Below are experts of layer 4 (counted from 0) of a mixture-of-experts language model. Rows are named gate (a neuron's input weights, with its number), up (a neuron's input weights, with its number), down (a neuron's output weights, with its number) and show model dimensions 0-127. Each number is 500 + 40 x the weight over its row's rms, rounded and kept within 0 to 999. Numbers have three digits each.
Before each expert's rows: a language model's description of what the expert responds to; "comes after" lists some tokens at least twice as common just before its tokens as in all text. This comes from a sample of Wikipedia text that the model never trained on. Tokens count by the router's weight.

# expert 5
Description: Word-initial capitals, periods. Capital letters or first pieces starting names and sentences (A, C, O, Co, Eng), sentence-final periods, and ec in prosecute.
comes after: " the", " of", " in", ".", "-", ":"
gate8:490556555548523492519532509483506558528538560556531527450557462532539476498474486503484498511470539515498459454462474485550490500511519445521511467491479504514477519601480532400551455490499506500485493556446502479510526496445461526555557466467526525481480572439420580537507450499477576538524494519436570504500577518461529494416530496515567451415517533519500479498466573517570514391506
up8:508462496515489533469522506577526479518509527428514569504556482421455545489550521507536517480530498524507495566480514526536432543590479531527499532418464512443512544487501526496464545511429539461476486504496500452472499602499561482442425543408487503465474403550521420439550494482478481473500557540536510551418533462486514527507495463536547477543471511450454468432451514523518462545507
down8:505426504517571502488525527499575457588543503479574534522493547542539568478484486516498560560453570512546521457499480467511458568429477524526492509560592499526503553455529524458575451476528495465461510503486409471480502602531537497458552509535511512456515510523493483505475449511525486526450472510451499546453510591442505461534490528507478501572505420441572509522473469486539509524454
gate9:543499461443558503453450556446473465542543458525539453551433562556558591486471435491480555473507403467519561480553511487544546558447471445480458508537487546481442490566511497499481465515450510497490462524529494538469583548443578484493474558494541536432468528501455431463493514492565471464522508516468459501488533531535560525537488480496549499457496507518540444520551512460488475560454
up9:565541484527474466473542497513490471533527547474442440510478599504531516521467524496484533452517543458467524563551520469535463524496495523504439540454551534614496452487483504493569448515583554511455482462484462495512481529542508474436500475510494444489469570541533517500533541407510552555547513512513469547465564514385467524514538601474485487461506510466506539472563516580513465494459
down9:484472532451563564560506476581495530572463545545437538426486569509545522502521479489462523529463368504498472536552463448517510458499552473532549512542519461524455487502515535502526482429481486459537452442506535564473450496433500520485495539510506526548531451491533478510547483493509450448501440583579512522471488480492525552494476478547421502470454529529457543518511579492524481409499
gate10:502469416448463460523479480496497504467568541561578556467431508441510499524511481478436529473527525562452417532527506582505584527423484501511494532555483510503453529465486441472477433524601424514480468539479464518532447453505477525482599476484514505463464521462474428591532545491570527449467482487506474469479492455490531537513463538522564518500575510482504474529486525519488532532485
up10:482563486463499529397518566490474498509530395437558485494405447488512529503503440518430465522530470553505486515462585569511591476492468443478505481499476448483473449520464475492463478503511492473503561504516453475537521504472506413534550529503529482503460483457449516508561526528537491415533505480487452438516520525556557483497465585447540489418559472500462461498469460539517480549532
down10:539515477559513450487495481519499483491517479496457487512489498423559564587564505475482441475505549561491525524523497507561471501431434495534536555473498440459498517501535431474581484600499462471477449466453567399480509477590503507496471515529532538480534550477467499497508511522530514523479464423507467475508505390492452564396482453482524576533502513485537439539526508472538487516485
gate11:480461501503559413537497446465441525554571545518529475466493518561595472529507447456517546564529563527468472451452514502561516477534510447495517517512415520532484520477521431488509494514528474491509470659535554478506502478471459499545530519472451502560508529472530470584514495510417522537541505499536498463504563523509560543469496461516560533495494467499546452549472495437487565534523
up11:527502438506446540500496465458451510500504543491466507459481537510487405491503466517518489448443551526483448535473525500488438484522501556495533505495533399538501441503541414522461501452467498524515572451543563521535504455542465437569513531554454449537554441483457447477393439474470548470492467512540554479429530512529566535467488537442466471479440531546502497545500441456477540499445
down11:535486541518372492550516498516615517413549463492451451567577500516507479530513446503557476469500446469480508567494499524532540514460465537435467479462429471450454521566516474537538415578546561471481473486439504476502484513524507516450578534499499514534519530501536511457457503464519441539526451448523509492532514503506575511537473522565559498528452518506509496548441502481512482555538
gate12:523443538510542511495520497525501544524489478578512495437508473557541582429452515454534541420575534475576411511524457475433502474463526540551488540541393586523484496489488503456535464476556496536439496517540482491486558507513569422498467550548471523538486503520540433555496473501478512507501490508440516487534443529482554490471520494498451539553456525477506549440458551425462544505497
up12:531428448481554486550467461488556443532597502484464594479462457571444487548526486539571512452514465592540472436503427473498535518537468549445453501518481528481534525472441507468544552420471438456461490508505457477521519549505494445489515449488526499457522553475492607447516541505547521498538524527454454489509538533541522490556470492464526499512564521522532527540509543524423484489465
down12:514532513549526519503507389485468519477535476587456493505469543490530534494478568514517573512435455485520502448523503548443468426456508473512541444536414439502518509513484474505492590515510401468508549493517513537507489428546499442484537469490470491444466543444486577498513432478516527545540494528496488481479487510422534469445432488554520427506524457553484533454543455499464426483567
gate13:500450519440510452450533477438478484410528498488465580456523457468480448398436498492477477488485493424562540513424494440477464509544503491453542552504447499511436545499497478540562524507437478480496568513573503523500475468559485516547513484517473522469423547518501586556433558500491499554547553509578498519534427509484589510486536542511483500484550466470529523451536468506463519481501
up13:532530554555460506547440514466558462518562443501487522538459525517518491528451393525458446484545402540507525492578450444490445396526524504487523481424477454506525498450488476500544496517472512531418507461457427424512523495455538489545555473525525500544500505507421461472537516426498511437484471425452539483513517508478499531464520571516509447527476547549503473484456535522445478507468
down13:484462457465487500490505522490464473452605487383500482515502548478447481491477435521464581494548521429577426476456506549574532469470574526470475471479492531502494457532490508475522516469476549463546458523435529484486404459520442480478455503507497490501550508516465474585448529485461504533492550485477488463491523518469555521494463485427521476457424494556515528471478521495440629513485
gate14:528428466524510442499519514511540491493512599548472431405445418525489505541540479460461457505510459549456475528538456515463474502468583560511508501520539472510489485518475432532522514506539455435499534482462530513588495492530460450513505488505524525503543499429463535506472541531392498500427525478512423481508518471627493497442529520551523472560500555523451489488488492500485584523549
up14:453543526501554555493538430474424443521505503517550506456473544492510464485479477641543474467449523558540520477552552475538463534475457455489456496480542522500521496482483455452465461479488499544469476513497412539510491504431567524561589472576521464500442566532512479532511525455487552502562462495431495518532438430488454528502497503463488550446498471508485537555454504517554421477492
down14:496534567554560518509509508462473497502539483488489552549551465481558579503557436496496524467540574432466472561507453470452510566520510500515485511517548512450496418560518494572553458541542448477576502528461526459539435518507470486558510437514546420565475476522449471497487555557508463467456525507524443463532461569511434502551473502487478483525492537497532490481545547549426441563489
gate15:441523492504466510525476394482458499518504516561437484498493496517492533440448537488483465474454482500507397412523419506447463498456494546501514482513534566496549503526476458470498475498525495532442609519438429522502492449543531537496510504511493506437506485517506553491524462437475479475477518561429501460554557529491455531435551496527533432467527487448539498539519618464523537545571
up15:553469559500469435532505465487472523528516460519467443552413517468583451565417465490534492516456555471502527556540540518557509473524573540431522506550438486484474508486551541486525493504494490455478426455581544530500507504457472500480403509438486495542466496503508456526593507514537520508477518425529482492519588479540473484531528541473543519554501483492551439440413485518439530497504
down15:447469489440571516490437499531469536481545520488499515471513550466569423464505463480483532487550514439476463474463528551503445535507520522508473465452508514446514561525543514482518616453432506523469485521498580571466472494450541521569502474529514488515600508498474469524555478499528495475484454456542473444450493512511514575462477489475501439428393492431505525537581500491564491538445

# expert 18
Description: Nationality and name pieces. Pieces of demonyms and foreign names like ian, ish, os, plus American, States, be, bec, degree signs, e.g. Swedish, Marianas.
comes after: " A", "A", " I", " a", "an", "ar"
gate5:471512564508487548447477500513466510542471495493562452555423477462482489457472506512401445474473512558597449406505514430564500471494476507523468474510480490439519482488442558419582461492575468515558475481574478532517507492541476446529470519458477438523422475456441442438465459561489475509534492496493496547544460481508493544465488460481571482513473498483507510514531506516527560442440
up5:540438446554428501524469499451529514460566505487495578518505432515491482537525441451479494475549460513434537485519415559507524515465554478548599521510518552584441551548536571457460505540432496526527468503507535519510436493459506513410478511497546519436495494473536457498479582423461561521498435571509510447498491444454481466503489489456489470516481485478480526496552478500480510572533
down5:499421486516549517560481475553467552479441482451489498498469519558469497471526526514485515553488474455534458523548538530491568449485501528557460478507570502452530501453498593464489520468456522488507484484455502549463562499516497513513507465482493432551553426515528484495443523535562544575520526512494509515467571566494486546506529568566616491460525591498568414547424477477465511499469
gate6:579468517438525523518446461461502484508519524500538555463492476472496519479458495437491412510490553545461524548482471552476438542474591489441456567590561558443568551519429550489476477523504466522533503428510493496565594466475478524555505517531499520493558515454444530459450509514567533423480512499490444457536512477528498446436482483550517563456498498484484468496542506500435530538486
up6:546505503514490412453508447516500500493503483466476504561503485538484467507493453522484495446627461424512461491506575526452493520479464540506459500489469547477513551440580468478431503541441468455561522503527567534498465499546525505491547528575492537491491479527487486528507518491473510479508504489484451512605459448484561505566526585559434532595482466483388469492495470513452451530520
down6:570518492521539499530455486555552499450430502462482538452463495543516390532496454565481439528593486502493430462563533540456471568602553537475514534450532482455501541475436541575486539506496476499469503543500527495446480510529467480441551524455533516531545473480522470452497474503511502535481451513462505490529479504551504518474501495461446440460483516491518494567425521410564439564488
gate7:552479498483507449528526521587504517584528522536471523488495569558421526503534423514417430535491463567524525514503475484479587387528505466429498539496481465533530536498546543525523541478431534530552534497495512453497527545536460493542512511538476422610519506541502507537506538506568531476484437542564514486491549517554516487550507471515440484477528488524532486539435540470476462539541
up7:520495456496475558435468470504518553485517478542472445465490494477544511473536531480534483507456532582445504522500511518486506461420495548535500468495499457517481578496477463561533497541477480578490474608548377453580474501487533467521514512535501473530425532515526447530527498492541594465560437549474436430525517489503518554561503470459578503537522492519503484480424489536556505439533
down7:440465495496442483494559542460419547509470489532542491516449476562575582506482460455438528489550558461546549565597529493453518526563442453504521492463399521473499565466540502435531451426484547456507542474509526483499496489459525507503517507510528469450491458538530539468486491478456457530542523508553588503529569504486539501512518530517521532510490497475418543545456529428451501467455
gate8:476535465510588476521598395445502473537509558504572541448520476517508516465584469484523492438510498457509514511476566478528483516566442495454434542481551470503509526487446539425550578464517469456584504476525549520537465487466451512512497530460539551459492501520509552480503520517493464433482510421517476547423532533563578546521512455539515576493492512470526458539505544524485493535511
up8:537470522552392478527478522504555575449508510515527497471481509501464454525514493410427506549455460415548470580454552496406500502488431554471558531489501464486594517514510479505464499460526485516507453487527546511475519462595543545481523462511455519481458506490496481515532505484536467474527491526594479437505497487533515557442465515521464476534472504484540505465595532459529516471604
down8:419428515540464509470472545454509523501528525487487488510476473475478474526578405538514550487477570534520467521502508481472519545491532547472506452553457465437476505487520526476509532520535423512473489437517624456526454513544557522496498460472548484499537500584489545482550484479462545481469544588482497533581426474485445500487437423454443521515552495452515537535489466578457546534484
gate9:537504454483502473425477516582480491596555472496558501517537482512509541499525507423511407477528526488540525451583436433507501528488482476485455444431501524494486491474403446432463493488490452478513515498562473475528501442482497480472491473494529500511495529580456496476500541498457489505515486504539471509502512540505636574508522497518432519474571477416498525463534594480451556486526
up9:473452539531546580534525526481517514459484513460571445481493419452487491586483517449525502482485474498485518511475500555521461413508457508538440474522469438510514584610482546511517489523504487400475425506553511490500518437531446446447548474552492492505477505355508538499528486536509489393537501531496486505499453555485427471443463484528502486531476528485504464521519536485539484499508
down9:558476514464492511447499502450511533460523558445480437517496519519543476458575497502487470481506466568508419465498493425459520592502486521505517497512473554513476417467481502470528560515509522454490519516487515481507438478497421502509389550547510520476617483570561504490544508468442537529537531398541519525499389545519560494569532506523500518462510542452465506528514545487547518469507
gate10:515497497542494547478498492514480533520534454542505480479541526510519551498562493454525498488467525501516471561484551543511512500466470499462496454467464528495559560404408505442466525475498490507494444447614507553530553462499517386442576470490550495496487543509487490502524529466541530384534475488507438477515492515606492635422487485515466492518520460526518512480531458552481470519516
up10:427492521536434494511539528515541516456540465491525524435552428571522525511531506505531495488498457502480474542471494515503576484497458488450520434487472510529517528570585492599542464478547500496479491509465456536574431516502538443429501535522472458536497473520512476471491499529524523452426405468492469529436522551530529520457580556461416471547496516557529559517465512555515462563568
down10:548504532570477480462457452481486478515509456485470533511451569470552562485512470440445488509500530567417411502522463504530495522498448531538499543487524486481459467429522496514528474473436500520524467540575451474513447525481547557481456457502476506478440493424527499532414611502502463488489472463512518525575549439561527545513548546477490505482500540451568459607491507515450446479487
gate11:566455533439511470523461495515502559454462548496420590488522512484519582539485479503466583448454485525477542458461511579513527500455529543544550553489451489465512547522461536385515544584495525526560507517531546543504479515513530500508476505520390454470508460470553501449455513547542544424548536523471502539482499482506505497561497477514502563544475478552555445485438474538529521497520
up11:454472538516422525435557464485515399607522529500494490528513536480489469484561573526521437452500562518475458520482527490490495484445409469562477472510529440460422442451519570540521542465492488457475478477471515509492473475490436480443491502410517484559558514515496489487471549573508490464484419535533492486481481496484487503536531549508514465534473474483485505474575450468467482435604
down11:540487448514521545512497519564487515524438561475481507541486446456516469517554553543470466492478476480545504495431417552553520514505506524539500485472547475470505488508467508484581498425502451569506432481453527484514519509556480479447439532502560537549515530453503469506434565493555584477485507581406476504539571406445493531501496510582452490443471495471526442472449465475527513544444
gate12:438554493456494494545561475539521486531514577538527482501502449548540477507556494503504568483559545540529533504526488509500498536485556494520594433514453514480545465512514486463459456504507536430444508509524516458528507503496498596509440526459471461483463478455502591529461497446429493498568554589448508494503452544465568471511545410515534539471538499560574483455465462410509507481460
up12:502521573497488560507522496533579527505515495485508480503529498538482442530504482520573550505562493423427514504518486527502538489495560523525451507496504434450446522541518417486484490480507564444563501618538511485523491495440545558506519539505505498499430516557485468518434485516434503513535547502492517482542487521498506451548471456498554567521411610451508431522477495452542472448404
down12:460527485550573515573472559546542518473542504506479509472494454465557569524537488444534480476511436539548534586510428512463452478510499546459490479499455481508532523516569490525530511501492542604486473451594587479504500567465525457533514464504553451564446508501495528514529422554535481460559495501525471449511487430553519572538494442545458494549493498524465540467517486534555431476495

# expert 12
Description: Final digits and suffixes. Last digit of a year or number and word-final inflections like ed, es, s, ing, e.g. 1987, authorised, married.
comes after: "9", "0", "1", "8", "2", "7"
gate14:535505484488436442554539534514486509526551471447460524567529542526518430532518468449467496500471466497541509425522451543503537444509509522443511554494526520492449523435572421502526448512497466467447485569504488538581616512540479506537495523501507491599478584474493473540489465549464490451506452534576458552535542529499554472493536561527529501581551467523531506486505525528494478434549
up14:497443427407521455528519513522515514462471563580463465432544501507480474465450429534520495518504546483440527504488469504506437479512503559524433553577497533502554448458476472476495496465500495440444550464508528440492499508497536503552502484485448542503511463484532479492490526463444542503468543449523512525554591634452560538526532565538496527569530472454499521527495465493407469489470
down14:461500472455552543489507453494490460490552541532506563483557594415495422499518411450581469506533483523443487514458454515530475528542490560495477463438471483532543531431522496540477497516484504447524428447481505474505459446456498524493470496489433540500552425440489505536435448462479492556540476530422454515524470515479510468454435473430418529479549458508439475538522535488516540525470
gate15:549499532517548467593532473543451505549514562521547465502461499585521438506467507544473484454583485497494512556565509498448522548503482560521481510504458480503593496486538426608414427466474519520460523449456526425524521490556483516471568565559522499538612501544451540496452500518483553537489526479502475521547489479501544505543507470494522456493451507495531483486469454528517487479562
up15:509533499550467412578474508510461498502512454521515524528453574473469484498426548533465582430469506488461448537538441396468443458523438430469447517527503517493505497375521491523481539495550545523497564581522565493483489523570520504473517464530479500555497457522447469414552556469498450445543498516485510474534483484491487537489491516531554536474508524535542541480538554484491524553469
down15:505510534478516495483516557539530454523540499529479559462525463511464444481520407500535537515527547496495560519588519527489510534500486496485480512558513513536477482508457471515566556488424585565598541559467478500441474501489544471462482542463478489459557474510555485552401489500493495521587510517535486477453560539541415504519473544564511456552462445476495473456496617489492511571483
gate16:472479549558577485487492492495510484467395466451462494432497472520488505528442481417471463451507442512541486515404438508468486472556516502545553453467489472555578475589484561530471494520485470505523565472512521519517494575551510519470527484493479560576483492468473516470496506522479509467527451531461514442429540463554510522478528481532523506491483519466612435475461472503512578559576
up16:569494393566573463585512514511450523492489477510510496544465559528535546562406486471532506519551458463547457416592512541520518540569472522482529477523492446541521448514549513442495399545454516513529454453509550515509453503470497494478472547547487436477506481494548478503502484527524452463521473554538426497508504568546517484502492506514499463478459469440516553539532474521539588484489
down16:509481482395442482526447507492558538535500479513551511556573490506439542468497535494404491461510538493467531526484516466526511464456496511448587472512436462456529425572565523407456529473481527536480466477527568441481455409507549516509548543601482503513520506536519504456512508496456567469524457516475503461543532503540524455541453440470501512500525519574529431477469518447491535517503
gate17:519463537525550431540449481518575492536546508583491483523517464519453547526427461475499458481555578523549437496513514497508451544448515470433462495557540578445570526459444528456520488486522516398514627474539533534484435514478504519464509481461522466457453514482484522525491506476488491565497512522501478492544524469539455503462506523559581504575474530454515504509532522520448575472449
up17:527498560396484516508475483464505432522489490448591522498481524489514449495451472493506462460463485488587540488522516457484458504466527533506447436551456535508503575442540497445520454523550495455533470501548533436512493469556472489509473458559537501518536539472498509598454556581473568516504511505592468436503437534512444535459490472555467535535482479503473496470492509436428597527500
down17:526435497541517556516456507535496443418522553496524522545449522581523491532460477496496466485525488448524506479475490439423466509547528504532472507462473585459506464503480514440491343463488522511540514472589548430478528434547433528469531545471581485546520553471545503511437488453535450496479567522516477511530488511516464468495495487462465518509474527418507458567546546472478481517459
gate18:533484446477457512531521486496525469477497575494462473436513517505454552524507529410508457589522462521537524493524415468446503492418521576474532515539512472528451445473460518427480451491499493504534485452477452489471478455505516526535487501419486514500541529514455483551434530519520498520495481522538491479490442585519493574493457495440551494583479450553552546437468417386509534544522
up18:473508503484519549490426501544506487461455471517511544572493477535536507446470576508457461520446559511519424506593545478555516510503467505551518466523427562446444506410493473493523490554448450548463501452436474575532471467472528492518559490552508497502474470582506501450476444477464486510518466533538483436484451461537454508459437473517496500468581601451522549511522495546457532554483
down18:536518474445502489470452541502540541490425531515526438545487554435515454537555501566506462359521504557446457457512493513524497538470530463522495570515493537477535467454441544515506448513524481551478518517512517459480514509540490517532477484554533545506470447490484520478541542526501553383463453467506475544537510477546427464460550550541506535450490486487490406543524576453438517538440
gate19:510403549404490495474470473428490418506471501456489469506589507516495479513496497498566435577452579560503544564536530517448470496473509499477488470564555501500492501507468488521551516585526511494530480497498493569445528494554546476483524495455502458554495571507496523503384505463469516468634465519528451552530478492501537517483514514519547559457459516473529508513498477424543479503483
up19:380529473527455526507497508455550441481494498469442452497462561559531496540552448539470478480496483510450499436481481447472473483481559526479491465492446527550503494483506423501462515473532451463465470437538499439587525450576515439485517519532519479483461489503537417501514437488524580515495499497553478519486523532504614450532550553395450566526511501513466516464551530457464487508513
down19:452518547563475560483507537521532537509527525489473541491507493449607517418505437496451482519519426512523494494521508462458484518476495429490463485493477438488528552503426525504476537512480539496531546510509438469489506469497417522442482443532461514374423497468519541482554526477562460534538468520407434474506515549456500450531540497489536508503574440522537504550595507480515535462553
gate20:505504467501483441470412527530474440548536481463467435469545503481512528472487513493522439533510485599485516493549513563453508525476498531508532422510438504482459505553508513480460391482509520474526524540459459607502539449522479492491405597475532493424560507450462509559434465463560430446503500459493492522494467535489435521528491504550531479565483533514450475474580506503508528464496
up20:495505463517508419408467506536566477559445466505470454484492572463487462479517518449485461504548443493525524494429491448502469517520520485470502536561497489463518461519462556565429517561437524424565522459501521498554565527565520455467510546523507539466480451552529459566588481527599494529515544523573451544502526524503510544470524528553449460515470484490457443481531553559539525493527
down20:507494510445544513519511417510520536519496439454453497471486519537480516485469542508484491521467458434481490475518566496428541510493440444512529525573501548505536468563497424519480460474503460487572506501453464462472467513456494505504499593559542567507433553563502485547441451510526476446496479472492564394503470506483390466453586544516494469545511534487542414436488504536533477516530
gate21:476439530469490472517495462506488460464492506449485529584496538412478479469458567507524427523503412461468479496536538481455473527497475476530475507466513528545509454607483596463476485494506508542579492560543425447503475469454393474543552474452466458494532560476484493500472565448512570498490507532506515536490465422547540517462559507491447478527507523437496448540442500525487489568474
up21:430565504493513499514436505451511514495463463578494547527477485452444489460516469405507476413574500495536453441478486443464484509516460489537495462504451427506524512628473521572472534522564469578545470498527545470486487568482486502489464553515456443484415547508503514481536540525547514560496468494466527492484469459448581542461482491501519507523404478505536500447505518485561517462467
down21:522551482466497501522515526522490502415556542520545529450458522510419477546578576429506455510499462533452503453512489454480467467552432508481547430407490478510476555464517569426553534464512535479573545508552415474513469508456468488498401526492509531473520574468529454513492489467497443547475477526560535515568503465529480519492541544539508510512507551474542429503442468544493449523496

# expert 10
Description: Re- and place prefixes. Word-initial pieces like re, Re, Gre, trans, form, and name starts New, West, South, United, War, often after T or P.
comes after: " T", " t", " P", " p", "T", "at"
gate2:519582491483495529446533538562423462484486534480495510458487491539527483477512467539508461491531468473446524503554519448445412518486501577537428464493493483520558436529503510493537485525538511429460559439591450565529431503512499472560516511464506485531467506442489475518528463514433558422504464492442550534483492446520555530572391536432494472494529532477513517474486550493476531580509
up2:482498504497482496515507459499532546534468486481483556542487580519545467486488479459497504452485510597476520483528532466482465577519429538453476469527529566479467488558511469528488521513517531442444520432527453409490446511480487518551535592481518494440474521484544554469490523473434491466451490500483430524482447482466542593386511490518426453502580515512536515457485597459475526562479
down2:513497448461545500507523503489469524456505558560498451576515513471547515493450501449482561483491508508548531484514482443482429488546466532500453476465453509499523540512481506508497551571528465575484527531499459531576551542543492433515537438474555443536556554517514526547481498424524497544572461539506433563510455485463561489544389509508442540504501402510448507464568479468576542488511
gate3:475505511458469525566511465523420520536521511551469560502507459528462479459520457388466500467458470447555425517444548520468593571590449513506520477500478556503473499472477424435484573513484537482492469494551468522508492443539562506555431509448487564474464559478545504490533544497525551499480533523535492455581521530526512465474492500597467504485504544493555509520480475514499531574549
up3:439512480464571490469465398491512516513546471520569482498408543522546527415466460490586444481511515518495530567502390465488521457515492463530520540546551516517540535487387434427489543463550474478514487474520510485528484549536531472557542520545483476535499410433553533537522511545478558467506506445559518498542533476483505484428506548528511464544492522488476513492477470450463512521474
down3:525502452505513446523495517521502453489550483520516525521521546503478530481525479470458464506487531538511484568487550517479512593514493504479529545511534490549536511594513515561408479492495466491481532513518529556551405378520506537468481468553536504510487521491508604479599473475444480488483442431510513481524496526450469533477501508539527421472447515430470469529553486580522487615557
gate4:487534525470510529561515472517471488538500500526580475429553462543592468572486453567520506428545517606476472505453521502490517489558446434492481526545507524460469482508509502427523444551510512431466459546518587527560552460489451479561482564486488507514498480421484523461473531487473485552472550507503494474515524512535578480466582464467474495457500528592466484542522546535505469523436
up4:549541562526479524431583487478486506463504546484435514512574532477521520477536458515567523563498540432501500512547550505555414536488552516506441576483512518479506455483482491530464467523518510451429520565470393478523498480491573508501446517523491549529487469491395479497440482462485536489487444511512523571540481425497463521576478491476409457492468489506465466491497488470595524533469
down4:493500553505452515534494605494505498476569535493493574503457518494527503444513519463527522475518469440555527475472521519487496504500540437539478502521548560454405485556450512562487480456438548530480528544446432527530487517491468435427527405469514511556498494509422527468549459500508461507524468447522449433518548575481443430474442549493530489507466510471436569484531558461570506501483
gate5:535451491487515507592489481517498408509481542552437465463516563479507447474484525454456519524516547494522515432478523520428490469513493520512435452509474498405545426384534497518572479433487530451433531478520475544477530479533544512582473472396542559453520458483480499429451483513432465462474561544512448459499556461531494519474525525494513487452560500498481511541485494535532494527504
up5:503533471436478452502481475488503471535497501536559435480508476537531455500456504565592481543489497432476564527476507530432530509506522462590453529476507525496473501508440516415536445484525476528476567533561462478466528460456523448481448526521516566448507500591485491422443542507528517470444589524489385511514508501448512518494567516502452501504481570485502493523585522531490423469524
down5:534513519402486499481500437490503517551496503547498509517591539433489543472459497522493464526514466487448467561487481495542529522490467574465432417500502506522471501529522457525500505493485534431456526528450490499500454456489450579528525495492444458512460494484515519461481537530453481505449580473438544451628518433488511574517446442507544612476504514476500511531571510544565502562485
gate6:457387475490465491557533481502455486501498510499586454492547536511572468475509447432509463531592519410578462496546538560473533531486501546469518475552504507492490529505507510508463476487505456504568544594436430479528399436553489465496558531451561483527502514481510489485473521489540453487512446549541515411497496497490498551510532462452522572519580512527517490519480502465538541528484
up6:579597519524486461498504615478508543464498547531513503512551533526474495549502546443485520506482436539438460540513559459446451514502487441508488503435542485497510535487453503461492430507512466457488484461492552511477442514420488505529520477491482495497551468531467504459443444473534551508483414493406471550452458443575577487555473522468436413480471455452505473477453468530509543522502
down6:536542494518579470467545515536498536473497573479503508480539523490443465489568546484478487479489521528383530443468482511479531495555534511445494535589452515499549480584530469570535515513518450550524474510580452514540493483553490414488487448518496522513452445502504509464480611477445521552491480577478447510514510488482422524485503539478426478506508514447552516418531432564474500481493
gate7:418462549460508543414478457505558492511448487472506522529473462453502512451475472460440438487459521483563515515555470479544521568506497527506489533475501508509471532530456482510477484534571517526505561511497531490552518519533439449546485508522474537458476514415558520480502526500572451463544481527606432481495534538527491475413468488542503482444488511459449582426579418430448531499530
up7:550509467534514475481559553494536483473513498465462439429435584556446537564545497458537482527505454485496533437542505476541492470529472542529491575438460474505552557497454540498482440490568532491502462420470492502424560458534429488511420567517433558555531553572535561515511537484529510521445502541500513511561497505519509581546508507476505549465498491501565537528490541539519511556481
down7:498462572540518483439514513454558449477501495510521404448526501491530485520497475480533508452537542491564440524470494474570569554505485491525554513520538532453484550413543550544508411502513400526526447470544474522546425584496529540559488495472522506519451479598457494500506493482535485499540537509449479465462481510459464484516473534446439479497503497476456522543476394536537577512517
gate8:533495496550518489477472559582466445502530454459490532458461521497502538532521476478557381512545487518496518456533507506536548481524549562554537441504459524486459548555512488448527481539489501511548468522583555563487412546428556518444510492478524508550479458562472491502521459541468521514525517578503537509410534540482511473597550488499537530537552494526476432544451500482438433518515
up8:596455481518491464521507436551517468550442511594472522531446547530451503481421499467525564542553507543482531494474515457482429521488508538511569469453499496484519480455454465537453517497504493524493522506486490484542568489501491534523431562517485493436521493558508598447448464444475550509563503512603460459460531540465518567447448507501454444551550554486502503488513464488521553432546
down8:513463465560492558438553533446394481482540512455557512447489506481524467493502505468426529527441504462508560552471502423426456522463506527503473480542443471408520547531519477513588446523536433523474538471541520505547455535493487529583502386466493499528533481538463524455539466494546497544495432525457457475520500457426472468513462471535467496470475492516482526508472450542438527487553
gate9:521472469530486497482549474471463505429445521518573537514471506451494512517507483519467480417432562527547528451446469495527518596532470561508558415513565512450508511529487461567520530501557505478497492472484517438567454474513421520529469538573526480528471503569524544496532559539460505450561482556482478565449546553521554467570487514528470494528559532535481542551490514431545443523541
up9:576471568465513485551501453505423561549491535488523547526515498458506458511484542469538406445492545469516467470537476542520536561524540533463428528455481543499553445547477525527540536604511441490474500412448555493553492430570533472478490471478546489506549481542495515455546555479474448535518510466445515486532541492539531518515512573514514502475576466515506549476536463497497565581547
down9:497523537475542518551435481545496461483453525481542514437484505513495536535449476472512558549480456476425544543543452491482421508525485497487500457457537511490569520455493565393495481497500516458424498487494480538424530451477489464554500546515447513470521457437511449494432488504445372535521501551486554500506548444550569489516504532508485577527532523565506453582492565474554509511513